Below are experts of layer 6 (counted from 0) of a mixture-of-experts language model. Rows are named router (the router's row for the expert), gate (a neuron's input weights, with its number), up (a neuron's input weights, with its number), down (a neuron's output weights, with its number) and show model dimensions 384-575. Each number is 200 + 30 x the weight over its row's rms, rounded and kept within 0 to 999.
After each expert's rows: "raises" lists some tokens whose logits its average output raises strongly, later layers aside; "gets" lists some tokens that make up at least twice as much of what it gets as of all text. This comes from a sample of Wikipedia text that the model never trained on. Tokens count by the router's weight.

# expert 1
router,173,173,203,204,124,223,205,235,210,238,204,225,127,291,150,202,179,183,252,190,181,204,195,222,190,171,187,230,158,217,178,217,175,139,190,198,205,161,185,170,190,265,198,203,220,191,185,189,250,199,208,243,233,200,242,168,234,219,191,142,188,150,195,205,188,219,184,182,211,212,225,228,205,240,160,217,199,213,203,223,187,270,202,177,229,208,177,187,166,223,221,135,213,194,188,210,211,170,209,243,189,182,230,198,249,177,166,189,180,183,132,204,186,197,215,233,188,198,182,237,259,238,265,220,261,175,197,229,256,225,278,181,217,198,197,174,224,243,194,221,210,183,228,196,162,242,222,127,184,173,228,265,187,217,202,219,144,181,228,186,259,194,226,214,220,214,255,232,136,191,195,168,245,230,238,215,208,193,189,191,241,185,228,185,175,271,153,186,212,177,152,160
gate0,170,139,221,206,208,173,248,200,236,253,204,207,211,182,204,174,240,226,243,222,175,212,210,207,185,195,144,222,156,183,201,150,157,177,196,181,209,244,195,193,160,228,211,169,220,165,224,205,200,180,197,234,177,204,191,196,215,201,202,182,192,213,210,193,185,232,199,239,223,180,235,174,150,191,213,228,128,232,242,221,172,194,191,186,173,201,264,256,153,206,175,183,209,190,177,192,205,227,240,223,213,194,201,200,235,231,202,230,192,186,163,132,239,145,219,171,170,224,160,209,217,277,147,214,224,187,143,176,203,188,231,145,202,207,224,231,185,141,178,196,222,210,192,179,178,207,202,202,187,165,155,240,204,173,135,217,172,173,145,223,213,227,209,195,237,234,236,162,270,185,169,169,176,158,225,168,188,181,207,211,204,207,197,169,208,204,208,197,124,158,193,208
up0,165,184,211,177,174,218,202,202,236,213,231,231,162,245,278,247,240,250,239,179,215,221,187,196,195,199,182,200,202,203,168,200,244,201,245,168,197,226,208,165,183,160,192,198,209,148,267,191,226,247,164,190,201,240,201,200,163,205,192,210,211,202,190,232,190,171,174,192,197,216,228,146,192,206,222,232,196,230,226,166,161,184,195,206,233,195,264,294,202,237,184,185,251,207,132,242,180,190,119,209,221,232,229,161,199,176,252,198,177,196,266,185,191,150,204,239,173,201,175,210,174,200,231,205,205,213,161,217,200,200,182,160,232,185,122,268,206,167,164,195,212,197,181,173,171,187,154,215,248,146,205,238,196,228,202,226,168,153,218,186,230,215,206,162,168,219,216,245,202,185,201,138,239,173,216,176,216,215,210,192,273,178,216,200,183,213,187,147,192,177,199,212
down0,235,220,201,264,146,197,178,172,233,184,200,166,237,203,159,206,192,115,215,204,186,194,190,235,188,161,226,178,222,201,212,203,171,183,215,201,234,193,192,220,232,206,216,220,209,210,225,238,216,155,225,161,172,243,186,182,214,225,196,185,215,231,191,158,201,188,206,175,216,234,172,212,204,187,186,185,180,268,151,160,281,203,222,161,192,230,204,160,227,244,150,180,190,229,246,170,185,189,180,189,208,195,215,206,168,197,217,183,201,179,227,185,235,199,228,185,237,188,161,249,199,193,197,167,171,174,260,196,254,223,156,194,211,217,157,184,195,254,185,216,134,155,134,193,147,244,180,177,175,213,234,263,195,223,211,163,211,178,190,189,205,236,174,193,159,153,162,253,229,201,210,198,188,202,202,191,213,239,180,197,140,241,163,230,251,168,172,212,167,196,195,204
gate1,211,130,153,213,189,242,217,200,200,184,196,230,170,208,227,226,235,211,204,179,177,174,174,189,207,239,196,262,192,205,254,188,209,216,176,202,204,207,214,213,183,164,180,242,159,193,261,211,218,175,161,228,215,198,157,203,209,190,215,243,161,234,247,196,166,148,143,204,179,182,266,225,199,220,262,194,240,167,158,173,236,211,217,187,183,189,144,259,201,196,207,193,191,211,223,203,212,145,106,171,218,193,156,236,153,169,193,227,202,196,255,176,206,162,249,206,227,134,162,215,238,191,152,163,193,191,184,174,212,246,209,208,182,191,194,194,198,221,235,205,196,162,169,217,188,194,211,165,207,173,197,220,241,208,191,202,193,179,202,169,213,216,189,247,211,239,225,198,206,215,152,193,215,200,200,177,196,252,149,161,192,205,185,214,186,193,142,177,191,270,236,208
up1,217,171,203,179,196,251,152,243,190,248,197,240,200,211,183,143,193,217,227,192,228,203,213,186,244,200,175,231,203,198,232,220,190,168,203,183,242,225,234,167,128,212,179,242,232,222,251,179,213,165,226,193,262,236,182,199,174,268,267,240,192,233,209,160,207,220,243,215,243,185,246,170,236,207,251,228,195,175,154,201,254,207,185,199,236,117,202,229,188,176,233,209,191,205,179,220,172,164,126,184,262,173,180,191,192,168,147,176,185,230,147,222,213,192,235,211,168,154,181,187,201,180,215,165,207,189,235,212,208,236,134,184,197,236,169,160,184,200,168,191,217,175,178,167,233,189,204,179,177,139,187,214,210,244,185,236,172,194,204,219,164,172,231,215,183,180,163,236,273,231,224,172,276,194,188,154,178,208,174,230,175,250,265,205,221,182,127,204,167,200,233,210
down1,231,145,248,207,185,210,161,248,222,176,164,217,235,207,226,196,190,219,168,189,181,165,240,183,206,195,213,272,258,215,206,247,227,177,204,176,179,208,192,266,263,170,178,207,220,127,194,157,180,248,209,182,208,220,239,235,179,187,242,194,225,184,223,165,200,169,185,220,166,242,183,218,173,193,168,198,160,154,205,138,181,156,218,169,231,149,239,239,145,195,167,198,238,170,212,196,236,198,230,224,209,207,169,175,222,169,157,207,181,176,257,171,214,212,179,164,160,186,189,186,209,265,192,254,216,197,200,227,228,229,168,219,190,215,228,202,195,247,189,167,210,192,224,181,194,273,174,201,195,225,155,194,283,185,184,210,198,229,223,264,196,167,182,190,172,189,181,192,179,192,192,154,201,181,265,247,198,166,212,171,222,225,232,171,204,240,196,207,268,157,165,189
raises: "2", "1", "i"
gets: "-", "| ", ", ", " (", " ", " in "

# expert 14
router,228,222,273,226,201,196,211,209,211,215,193,199,192,159,196,127,248,165,175,197,237,227,221,238,190,211,206,198,182,185,190,215,225,174,159,169,244,233,218,182,166,240,198,195,213,199,244,212,222,137,196,204,169,252,200,214,178,260,172,230,215,207,182,197,193,213,221,175,238,164,154,204,159,196,167,195,149,204,184,190,204,198,218,264,197,156,201,200,171,164,147,223,170,200,274,201,224,211,203,123,177,184,229,245,199,208,122,171,208,146,194,192,153,176,194,225,229,222,221,151,133,176,221,147,181,186,191,176,202,204,192,250,165,233,178,243,199,148,218,203,240,202,231,139,202,199,180,181,183,225,183,197,233,186,156,180,188,190,214,225,166,232,244,177,206,213,174,179,206,172,187,194,217,206,240,222,199,158,178,221,168,216,215,173,207,198,154,178,197,178,199,263
gate0,173,193,192,158,157,236,210,170,201,227,233,161,209,160,246,220,208,200,216,176,223,182,240,214,174,239,220,211,180,230,186,238,155,185,262,214,213,249,266,211,230,259,213,173,133,165,194,217,158,177,222,211,223,181,173,217,127,169,164,223,211,254,207,212,162,201,257,159,214,240,216,193,258,168,284,245,232,185,190,152,211,167,208,218,221,129,201,200,230,215,241,267,227,235,169,207,208,230,191,183,218,166,181,189,202,218,207,210,215,303,195,147,215,225,196,192,172,168,229,247,208,197,202,200,187,206,222,230,209,184,162,209,215,247,181,124,253,205,189,237,270,222,200,206,193,168,242,186,173,233,218,222,231,195,214,226,227,268,237,171,187,155,177,199,174,154,206,211,230,177,210,235,174,174,149,176,206,153,220,203,198,207,193,185,128,208,208,233,180,192,192,177
up0,164,214,233,181,160,192,206,139,213,209,181,198,162,126,269,239,210,180,215,156,247,159,269,198,218,222,173,240,163,210,217,224,160,187,260,180,191,248,236,149,221,266,184,204,156,191,196,198,174,218,226,175,180,205,207,190,184,160,167,197,205,223,185,208,209,199,235,190,223,221,273,147,184,185,203,234,237,210,192,163,219,204,199,195,227,178,228,192,248,207,255,204,236,230,136,207,211,224,178,177,233,241,189,148,161,186,219,222,171,253,186,198,237,195,216,189,194,202,211,239,253,192,217,156,180,163,223,245,221,202,156,227,212,231,200,139,218,208,211,236,244,227,194,201,234,218,241,161,177,211,208,196,215,166,209,208,242,236,214,190,224,144,148,246,172,221,267,186,174,151,204,189,188,208,163,195,257,156,204,179,178,205,227,219,142,220,191,232,200,163,164,210
down0,194,203,157,205,218,191,199,171,251,161,198,202,235,203,177,178,155,213,137,217,214,208,215,234,227,242,230,171,177,189,212,201,233,250,171,198,184,152,209,199,188,215,272,176,249,240,207,158,155,197,209,233,198,213,174,154,226,185,266,209,222,241,176,197,211,182,197,227,228,201,203,218,250,139,204,179,207,191,219,181,181,204,199,189,190,188,144,193,269,204,179,234,196,247,226,194,191,212,252,164,215,199,233,155,234,181,184,205,228,192,227,222,212,222,275,192,178,181,257,185,188,210,182,156,248,202,198,195,185,160,209,253,208,176,246,162,249,213,185,191,226,192,242,156,153,153,135,191,197,211,194,175,194,203,214,179,232,221,232,211,204,242,221,142,211,172,206,202,226,251,202,177,234,220,191,156,220,197,159,253,178,223,192,202,241,206,153,214,140,212,197,172
gate1,215,229,188,174,157,204,203,202,219,182,181,212,175,213,200,161,187,257,206,198,166,256,193,168,192,203,158,200,215,224,200,191,180,250,276,175,207,273,225,177,170,213,181,232,158,179,147,263,216,230,232,238,213,193,192,184,211,232,193,244,165,186,197,229,198,198,191,136,237,199,210,197,270,215,154,216,148,196,175,164,135,185,246,187,221,232,208,228,214,183,167,224,150,150,136,201,216,275,189,186,236,220,243,181,188,192,199,163,168,214,210,221,178,210,168,249,177,206,193,186,209,225,222,272,185,214,198,221,232,203,147,224,237,259,172,176,158,225,215,191,164,217,166,206,254,198,219,220,168,229,187,156,180,212,210,252,197,205,209,217,175,223,248,229,220,177,249,174,165,215,266,228,221,225,158,178,130,244,196,213,201,157,136,170,202,213,199,222,240,234,175,173
up1,214,211,153,198,187,180,146,215,235,173,192,255,198,183,211,213,211,199,178,184,190,259,192,166,169,238,165,185,169,194,236,241,183,186,211,225,231,261,169,227,208,235,195,196,196,205,160,202,211,211,245,221,240,169,181,168,203,235,188,222,186,206,226,197,239,161,210,200,152,178,189,208,228,187,137,171,193,181,185,179,198,240,233,184,224,215,224,266,159,190,186,206,190,190,129,215,224,237,252,177,184,204,292,201,241,224,235,191,133,185,219,225,227,216,212,270,174,225,196,205,184,200,223,246,165,235,183,282,168,232,187,173,201,274,156,198,139,192,179,170,204,206,192,208,208,168,173,214,198,223,213,169,192,249,219,223,189,198,174,170,175,181,217,226,195,182,225,185,152,177,238,196,179,241,223,182,150,211,209,191,138,144,114,166,181,199,211,226,230,179,184,255
down1,188,191,191,164,184,175,159,221,177,175,192,181,242,200,226,230,167,230,212,205,169,211,250,207,215,164,206,226,166,212,166,192,218,172,233,195,199,219,151,244,227,212,259,178,246,191,180,175,198,223,130,178,205,166,157,199,202,216,195,227,232,208,236,167,177,186,223,239,187,199,173,225,210,201,228,175,181,219,180,201,195,191,212,156,165,164,268,196,230,196,254,216,184,237,182,216,162,169,184,221,145,269,158,212,107,200,198,171,229,184,172,198,175,153,221,209,241,194,210,213,190,166,214,166,204,178,243,158,187,195,148,165,193,152,251,244,238,218,173,203,211,181,194,296,225,219,217,211,256,206,200,194,216,242,220,179,280,230,194,176,190,166,178,225,225,172,175,208,176,207,169,217,193,205,148,195,241,172,212,235,206,186,244,183,172,205,189,183,239,193,216,203
raises: ",", " and", ".", "-", " in", ":"
gets: "1", "2", "3", "5", "4", "6"

# expert 2
router,201,214,218,233,227,187,170,213,193,203,223,245,182,246,217,208,147,190,149,202,205,188,155,174,209,191,190,208,188,194,148,192,241,223,190,217,181,109,229,181,165,212,180,218,207,183,222,233,213,200,158,163,231,191,238,182,149,178,182,223,216,141,192,207,233,208,197,160,196,169,182,185,247,202,188,186,231,218,180,152,193,191,173,135,204,226,210,198,189,178,209,204,150,173,207,218,269,162,226,214,204,221,220,164,191,213,198,244,223,181,268,184,208,247,190,226,139,176,144,208,226,214,273,164,219,191,178,173,164,205,192,188,182,209,160,171,161,195,185,210,165,171,242,193,241,136,208,215,217,174,199,167,230,195,193,213,217,189,219,228,213,177,203,197,241,233,257,236,210,237,252,223,181,159,232,228,206,191,219,234,242,210,184,202,181,205,195,221,216,195,195,180
gate0,188,196,195,166,217,179,190,180,184,203,246,177,194,197,214,176,196,218,191,170,269,219,215,190,213,173,205,217,214,170,193,233,197,151,219,159,214,220,176,166,234,185,183,211,225,180,210,179,189,221,174,170,226,159,198,265,231,210,228,283,184,226,187,204,157,186,160,222,196,144,221,162,186,149,156,149,138,193,171,168,169,219,208,183,164,208,226,184,168,189,177,171,222,211,218,171,200,160,204,160,187,228,190,141,199,202,218,183,218,213,221,207,190,234,198,256,134,162,170,223,188,231,212,214,246,212,236,196,166,218,214,195,172,183,208,168,196,217,198,179,168,217,136,179,178,177,209,269,137,172,144,209,154,195,217,221,252,236,197,184,235,185,229,204,211,209,156,210,224,235,166,271,199,233,199,216,206,262,211,237,253,234,167,196,181,222,243,212,209,157,198,232
up0,212,220,229,156,206,209,197,207,149,197,192,239,236,169,186,197,221,191,186,200,247,212,229,215,224,189,245,244,227,195,217,180,215,216,195,196,141,217,233,172,164,206,222,187,255,215,145,182,195,178,162,252,188,163,244,245,217,206,205,206,211,211,206,232,211,181,165,240,172,127,233,169,197,209,252,223,144,173,186,165,136,224,212,212,188,174,245,203,189,148,198,229,216,205,196,185,221,151,214,178,245,174,180,167,209,199,180,145,245,189,159,200,175,210,191,256,178,189,222,196,180,253,200,204,215,228,213,215,158,224,231,205,191,175,213,200,184,249,147,147,184,222,195,192,191,191,186,186,114,159,155,228,191,180,188,191,202,205,192,135,214,204,221,242,154,179,203,237,175,285,247,229,216,192,213,215,193,224,196,223,252,229,188,198,191,210,224,205,241,197,206,208
down0,209,256,173,178,167,199,204,127,207,239,180,228,167,199,224,165,203,177,198,162,216,202,207,212,180,176,211,150,167,184,207,169,247,219,202,232,225,155,144,214,192,179,243,223,179,198,191,207,168,148,227,165,165,198,226,182,178,178,194,165,208,209,207,193,265,199,206,244,168,198,198,252,247,217,262,214,185,139,218,174,243,169,200,213,179,183,189,226,276,183,211,251,136,172,200,161,198,270,196,242,120,215,185,210,181,178,147,169,172,178,227,205,192,169,142,207,197,271,199,238,180,204,187,261,249,194,185,213,129,232,216,170,223,197,188,209,188,208,186,215,194,179,277,211,142,218,230,196,189,210,177,153,243,181,127,224,229,184,182,244,290,243,259,218,193,218,154,185,141,240,210,198,238,239,195,186,172,208,170,171,171,195,183,241,160,232,177,222,228,239,177,209
gate1,171,168,295,189,186,222,151,161,172,207,150,184,229,181,183,176,227,127,175,214,229,208,215,172,276,217,209,177,207,229,210,188,228,188,158,250,222,204,130,220,183,192,219,196,189,162,198,169,232,204,209,203,271,215,238,248,212,174,141,162,218,200,151,224,246,229,181,199,204,171,209,224,200,142,141,171,198,237,201,203,160,203,183,224,184,176,192,223,222,163,196,196,173,170,219,242,221,195,232,215,205,194,176,201,186,222,201,169,142,134,181,180,237,182,256,251,219,180,190,203,136,234,196,154,193,152,145,189,161,213,201,195,182,201,185,176,190,205,194,207,260,174,208,168,166,190,163,232,182,191,220,214,180,151,222,214,207,198,225,198,205,185,188,172,223,198,220,244,246,209,223,210,233,232,224,245,201,198,169,199,192,225,228,167,187,175,218,140,203,206,217,177
up1,152,163,245,221,218,186,172,201,230,194,182,163,216,176,217,202,226,190,210,189,213,195,200,127,199,192,237,182,221,212,217,185,208,150,177,179,209,212,163,192,228,140,200,158,184,173,215,187,189,159,203,209,240,165,212,221,221,202,180,150,262,207,178,237,237,236,139,235,152,122,159,203,186,192,197,120,197,200,193,174,173,155,201,204,179,214,246,206,228,165,198,152,192,174,211,245,175,258,198,182,191,206,174,174,156,184,223,192,114,229,208,129,208,158,234,221,181,139,190,198,200,189,227,214,209,223,152,260,174,180,206,217,208,250,162,194,220,187,177,174,258,228,196,212,195,156,194,180,188,168,206,235,202,151,193,170,199,173,190,185,158,204,143,207,177,202,228,191,257,159,240,214,200,158,220,273,156,189,183,274,189,156,210,176,158,167,171,157,181,240,259,152
down1,203,263,177,220,172,139,175,220,224,135,171,251,195,196,204,192,163,177,178,212,229,197,203,222,164,215,184,190,154,189,157,200,228,195,190,234,202,156,193,229,177,212,208,183,188,255,168,173,140,192,154,178,155,190,211,197,211,219,271,224,211,169,174,170,184,216,259,240,152,193,154,205,199,207,227,230,204,252,213,153,251,205,227,229,227,210,206,212,173,224,193,196,179,214,224,185,235,206,229,230,207,217,185,193,172,177,228,200,234,189,229,273,218,209,194,222,227,194,148,146,272,199,251,256,238,210,244,189,168,239,205,204,189,143,160,214,187,164,194,192,212,241,220,222,174,217,284,211,181,214,147,234,243,224,272,250,253,170,220,227,167,173,189,220,207,210,180,193,163,190,215,208,219,197,247,177,157,200,167,203,221,197,250,215,155,235,180,199,232,222,195,190
raises: "\n\n", "\n", " The", " In", " A", " He"
gets: " |", ".", ")", " |  |", "|", "\""

# expert 6
router,211,191,193,185,212,195,146,145,207,200,200,206,188,216,206,219,230,187,205,202,162,203,253,207,188,204,210,190,238,212,231,222,175,207,186,192,235,223,197,199,215,145,199,216,257,221,229,213,199,241,150,191,229,203,176,252,194,198,228,187,222,232,192,177,150,224,216,206,185,252,230,128,213,231,162,143,175,240,219,236,158,248,204,158,207,129,221,155,153,214,220,142,216,249,160,190,240,183,189,216,128,199,169,200,182,255,162,203,240,206,160,249,185,205,199,233,127,177,170,235,212,222,206,258,173,220,189,150,142,250,222,180,188,199,224,185,216,209,224,192,191,214,184,174,188,221,222,150,260,156,169,239,216,203,130,228,215,174,201,184,198,178,245,182,166,201,246,194,180,218,185,216,211,172,205,204,217,227,166,142,208,209,178,181,176,200,171,169,183,184,144,168
gate0,208,233,200,170,194,264,169,221,207,116,215,253,147,213,189,238,210,173,239,211,187,220,187,172,206,186,198,160,167,213,171,184,195,239,146,192,149,203,202,204,159,199,264,221,166,214,232,173,186,232,250,178,230,247,231,286,196,221,201,198,236,225,162,175,234,250,204,190,217,201,156,237,177,190,274,211,215,209,208,168,159,222,221,173,223,240,231,207,150,134,175,181,219,160,180,225,200,240,187,215,198,200,192,162,246,196,232,193,169,201,224,156,213,186,153,150,226,221,234,258,214,169,218,206,167,231,174,267,168,186,184,185,206,202,212,246,229,168,222,181,205,169,194,207,159,209,249,215,172,172,269,242,201,140,199,236,232,205,216,220,178,178,221,220,189,242,228,219,207,191,186,271,240,182,196,150,213,235,191,184,135,180,209,162,194,190,220,175,189,212,150,209
up0,247,241,187,166,231,215,205,216,247,171,263,209,171,246,206,170,188,171,208,216,196,174,177,233,233,186,246,184,208,197,217,217,204,182,191,163,178,178,194,183,239,182,212,191,171,231,209,163,171,214,202,133,149,172,183,204,238,165,227,223,193,213,167,219,228,157,188,138,185,233,186,177,171,177,198,194,167,195,213,211,184,214,206,196,188,218,157,218,209,146,159,176,241,153,178,262,197,234,179,258,208,195,231,149,245,176,220,215,202,206,201,202,240,159,228,193,190,207,198,193,172,208,216,261,254,212,159,188,204,171,185,132,201,240,210,225,225,189,185,134,214,215,205,215,177,172,173,245,248,253,218,194,212,193,209,170,142,236,266,173,217,199,210,181,218,217,222,233,188,183,207,286,256,177,255,198,229,181,175,217,215,210,140,255,208,186,207,196,229,228,245,249
down0,217,198,218,179,276,201,122,150,182,189,207,180,175,207,158,275,203,163,150,222,209,196,198,181,201,229,252,211,212,170,175,205,191,183,185,221,213,169,232,215,211,154,218,196,198,163,233,229,200,211,202,207,147,141,191,212,197,215,200,142,190,199,185,246,195,161,191,198,178,188,201,247,244,184,201,215,127,201,203,229,237,214,222,185,216,178,222,213,205,184,138,237,184,226,224,169,191,219,169,191,170,214,234,160,199,220,223,235,207,213,156,190,216,223,274,201,142,162,178,176,231,184,251,231,222,175,209,178,213,161,219,276,192,241,206,203,186,173,224,246,223,183,234,189,190,210,173,200,196,168,168,251,191,238,153,199,167,226,193,137,180,190,227,176,241,139,211,189,209,205,165,237,209,237,188,206,198,206,223,189,201,203,205,215,181,129,180,176,193,165,259,240
gate1,184,242,195,214,182,244,251,187,232,187,201,219,212,214,187,242,195,191,170,206,174,201,197,170,180,200,152,184,226,218,236,222,175,194,260,195,237,223,186,200,210,165,165,178,193,240,167,202,219,204,190,161,224,261,201,158,207,216,217,205,223,153,188,217,203,230,144,187,235,170,195,182,188,181,174,253,197,153,172,182,206,206,231,213,242,201,216,205,205,227,186,177,182,198,187,182,144,191,189,208,134,219,156,188,165,165,203,180,155,253,187,184,234,203,252,119,186,259,210,148,174,139,172,187,211,216,190,173,208,183,204,170,185,193,208,213,272,159,182,205,202,183,199,195,213,215,150,206,206,187,192,256,220,178,228,139,264,177,206,204,175,218,165,194,159,187,208,241,206,227,215,179,171,221,224,248,163,233,220,173,189,211,172,200,181,176,251,182,166,185,196,176
up1,210,224,211,264,133,253,239,199,184,144,204,199,156,191,200,241,240,181,177,200,200,171,190,181,198,211,180,228,203,197,227,184,116,243,177,164,211,236,224,256,219,204,183,196,171,226,165,216,205,203,151,206,277,200,227,268,152,223,222,185,150,210,195,183,209,212,213,202,210,175,217,164,162,255,199,174,173,150,209,216,193,176,250,202,279,187,160,229,231,173,181,184,219,202,192,197,190,160,143,201,164,207,213,174,139,192,210,217,172,217,170,185,171,190,224,152,210,213,205,200,163,123,186,204,188,188,217,242,230,175,193,169,229,135,247,160,212,184,161,194,266,257,178,218,204,219,197,185,210,177,197,229,212,213,204,211,189,213,194,161,141,205,197,179,185,185,210,211,185,155,201,171,182,251,198,169,180,208,178,189,198,220,191,238,175,233,203,183,198,200,227,216
down1,259,202,194,188,197,162,170,171,158,216,204,287,156,192,183,188,211,143,209,229,147,209,225,191,237,269,185,255,190,244,210,184,209,176,193,154,191,167,203,187,169,172,248,227,199,137,252,204,202,165,201,238,225,255,180,180,171,175,161,225,188,198,182,149,174,213,200,228,233,222,172,218,224,193,185,245,213,243,264,177,204,137,211,168,200,200,172,192,203,177,158,213,236,237,237,195,194,272,171,125,240,217,240,249,206,199,170,220,205,147,247,268,200,227,155,210,199,225,236,227,212,168,164,186,185,264,210,219,182,230,196,202,194,236,178,220,182,162,191,213,220,202,180,208,148,168,224,156,161,211,237,216,204,227,213,159,212,201,182,223,265,165,191,219,239,182,172,225,175,207,218,181,189,239,211,185,243,204,238,186,187,179,176,270,183,154,167,276,210,196,200,240
raises: "-", "The", "P", "L", "A", "\""
gets: "\n", "\n\n", "–", " P", " p", " T"

# expert 3
router,222,221,231,200,256,141,262,174,172,210,197,193,207,201,174,189,159,228,260,236,255,129,255,165,132,183,191,210,253,191,196,204,235,232,165,188,186,135,263,188,206,219,251,171,230,205,211,171,184,238,250,216,207,242,232,231,233,166,200,186,211,211,190,224,242,146,243,185,138,135,187,191,207,173,173,236,199,177,192,252,205,234,210,218,168,224,168,214,207,214,218,209,193,205,177,231,203,258,196,206,222,202,188,205,190,175,194,210,157,218,222,214,195,158,224,169,191,225,163,237,194,222,187,236,188,184,158,207,255,127,167,169,211,168,173,201,205,183,195,179,244,180,183,175,165,205,190,177,209,175,154,189,208,212,200,218,194,245,229,217,226,182,175,182,199,174,131,191,253,223,240,193,198,232,214,186,140,218,162,183,132,188,200,119,221,171,201,219,263,163,209,159
gate0,218,203,223,189,210,255,224,138,175,199,226,218,199,200,165,195,184,197,153,244,268,202,171,235,173,183,168,174,212,206,206,201,179,199,190,148,171,169,228,197,220,173,227,200,231,232,247,142,253,199,172,189,214,226,214,207,251,219,201,187,182,235,162,145,195,200,176,191,222,227,143,194,210,190,196,189,152,176,210,176,213,226,193,241,145,142,195,199,250,211,192,191,200,190,168,209,173,212,217,195,177,178,262,184,149,185,214,188,210,207,188,175,230,214,172,179,213,218,227,230,217,193,243,203,142,214,232,223,200,155,217,265,237,133,200,171,154,203,217,224,208,199,221,195,207,220,202,232,204,191,278,218,214,218,199,258,233,149,198,168,144,213,204,171,191,195,204,180,195,257,222,218,242,195,147,235,242,232,228,130,201,232,233,220,236,251,182,222,255,218,159,241
up0,207,177,208,168,194,229,169,203,186,218,232,188,217,223,192,174,199,213,191,209,205,214,184,219,207,182,226,199,193,180,201,161,213,157,232,123,160,197,150,158,158,249,178,182,187,254,244,181,230,154,177,189,205,219,175,155,203,221,229,194,231,212,157,145,163,225,205,152,173,161,139,191,267,203,155,231,182,147,233,184,204,241,166,258,183,227,212,194,212,184,233,157,204,193,223,235,185,202,245,137,180,176,248,179,175,199,208,164,171,199,207,184,188,200,144,210,221,208,180,174,158,155,200,176,156,155,245,209,178,137,223,218,213,136,233,175,126,222,185,212,200,190,182,217,207,236,249,220,218,181,247,225,220,179,162,215,211,139,179,170,160,246,227,197,206,152,228,166,193,247,221,210,227,232,174,229,213,233,215,187,184,225,245,269,200,261,162,229,184,231,193,200
down0,235,208,193,143,148,203,207,215,220,150,185,225,216,217,227,232,221,192,183,205,171,221,210,159,193,150,176,218,182,204,181,207,259,225,223,212,213,178,209,159,205,233,200,213,169,219,149,214,186,268,228,234,169,199,217,173,185,173,167,239,200,182,196,153,175,172,173,171,237,191,248,191,224,263,208,212,208,210,143,251,213,195,172,137,167,195,220,167,222,214,225,238,195,189,183,194,156,148,221,203,264,197,146,150,212,167,215,211,244,216,215,272,196,210,218,141,155,192,149,176,189,199,218,193,219,203,189,222,161,210,163,167,186,206,163,219,252,220,157,169,222,153,189,167,220,213,168,191,202,174,169,277,191,251,239,244,227,220,212,192,213,241,226,221,146,208,181,186,230,203,231,215,184,201,222,183,207,181,151,212,222,166,230,145,196,191,257,213,192,170,228,212
gate1,163,212,192,212,176,210,232,181,189,168,220,199,189,174,209,143,221,166,177,176,224,186,191,245,210,194,185,186,170,255,245,152,184,201,219,228,213,241,216,235,212,230,233,186,218,211,221,230,228,223,209,183,203,207,190,237,183,241,280,217,234,302,168,203,189,174,184,239,220,200,175,187,216,242,243,133,149,180,214,150,139,192,223,214,215,167,209,226,191,229,286,178,235,202,257,216,202,160,225,148,260,143,179,157,240,213,196,156,195,209,232,197,190,176,182,203,249,225,217,224,209,200,241,222,205,199,175,189,207,181,195,185,231,223,177,199,134,231,216,243,226,139,177,243,221,144,230,213,246,193,222,178,215,172,177,215,252,227,161,140,212,203,216,193,211,198,224,251,241,209,137,210,203,221,223,241,255,225,211,195,163,112,172,160,190,208,232,181,239,189,179,228
up1,190,176,150,168,184,212,227,190,157,188,204,248,195,173,222,165,224,187,203,178,205,135,200,222,197,204,181,203,176,205,212,183,212,238,188,199,169,213,209,220,210,219,194,193,192,218,195,189,207,184,242,175,213,209,204,224,202,214,201,184,205,292,214,249,190,204,172,215,199,227,275,204,209,258,252,160,174,182,209,197,160,227,209,157,185,190,178,202,194,207,258,162,211,228,221,223,212,138,205,119,316,224,203,194,166,190,210,182,208,226,173,207,204,154,170,161,250,194,185,209,187,183,198,209,204,220,231,228,164,177,186,174,238,181,210,197,176,197,204,228,214,183,163,240,243,180,206,207,236,181,212,202,215,163,155,177,227,224,121,205,198,206,213,213,192,210,208,186,247,228,176,176,198,215,163,172,244,205,194,188,200,156,192,179,170,148,210,157,240,185,152,254
down1,204,184,214,193,147,138,166,203,178,281,187,175,184,190,200,233,201,218,163,231,198,168,220,211,175,239,190,197,189,248,226,150,226,151,231,205,216,163,175,223,211,239,174,161,203,174,176,206,229,207,189,178,218,153,232,168,183,134,196,193,202,125,236,207,186,213,179,231,181,216,201,222,174,143,220,201,178,219,230,248,207,225,146,267,240,222,183,198,175,223,175,257,233,226,214,229,202,174,195,174,224,254,195,182,193,210,218,193,225,174,222,187,181,186,179,194,194,198,210,231,271,181,172,128,179,187,261,227,151,234,247,178,173,216,258,206,214,186,174,145,184,198,211,182,226,201,182,232,182,178,192,211,174,252,202,201,117,204,196,244,237,232,196,178,249,250,123,155,212,210,208,199,184,216,195,203,166,233,176,162,216,178,174,228,206,203,189,173,183,164,230,197
raises: ",", ".", "-", "o", " ", " a"
gets: " | ", ".", "0", "\n", "–", "; "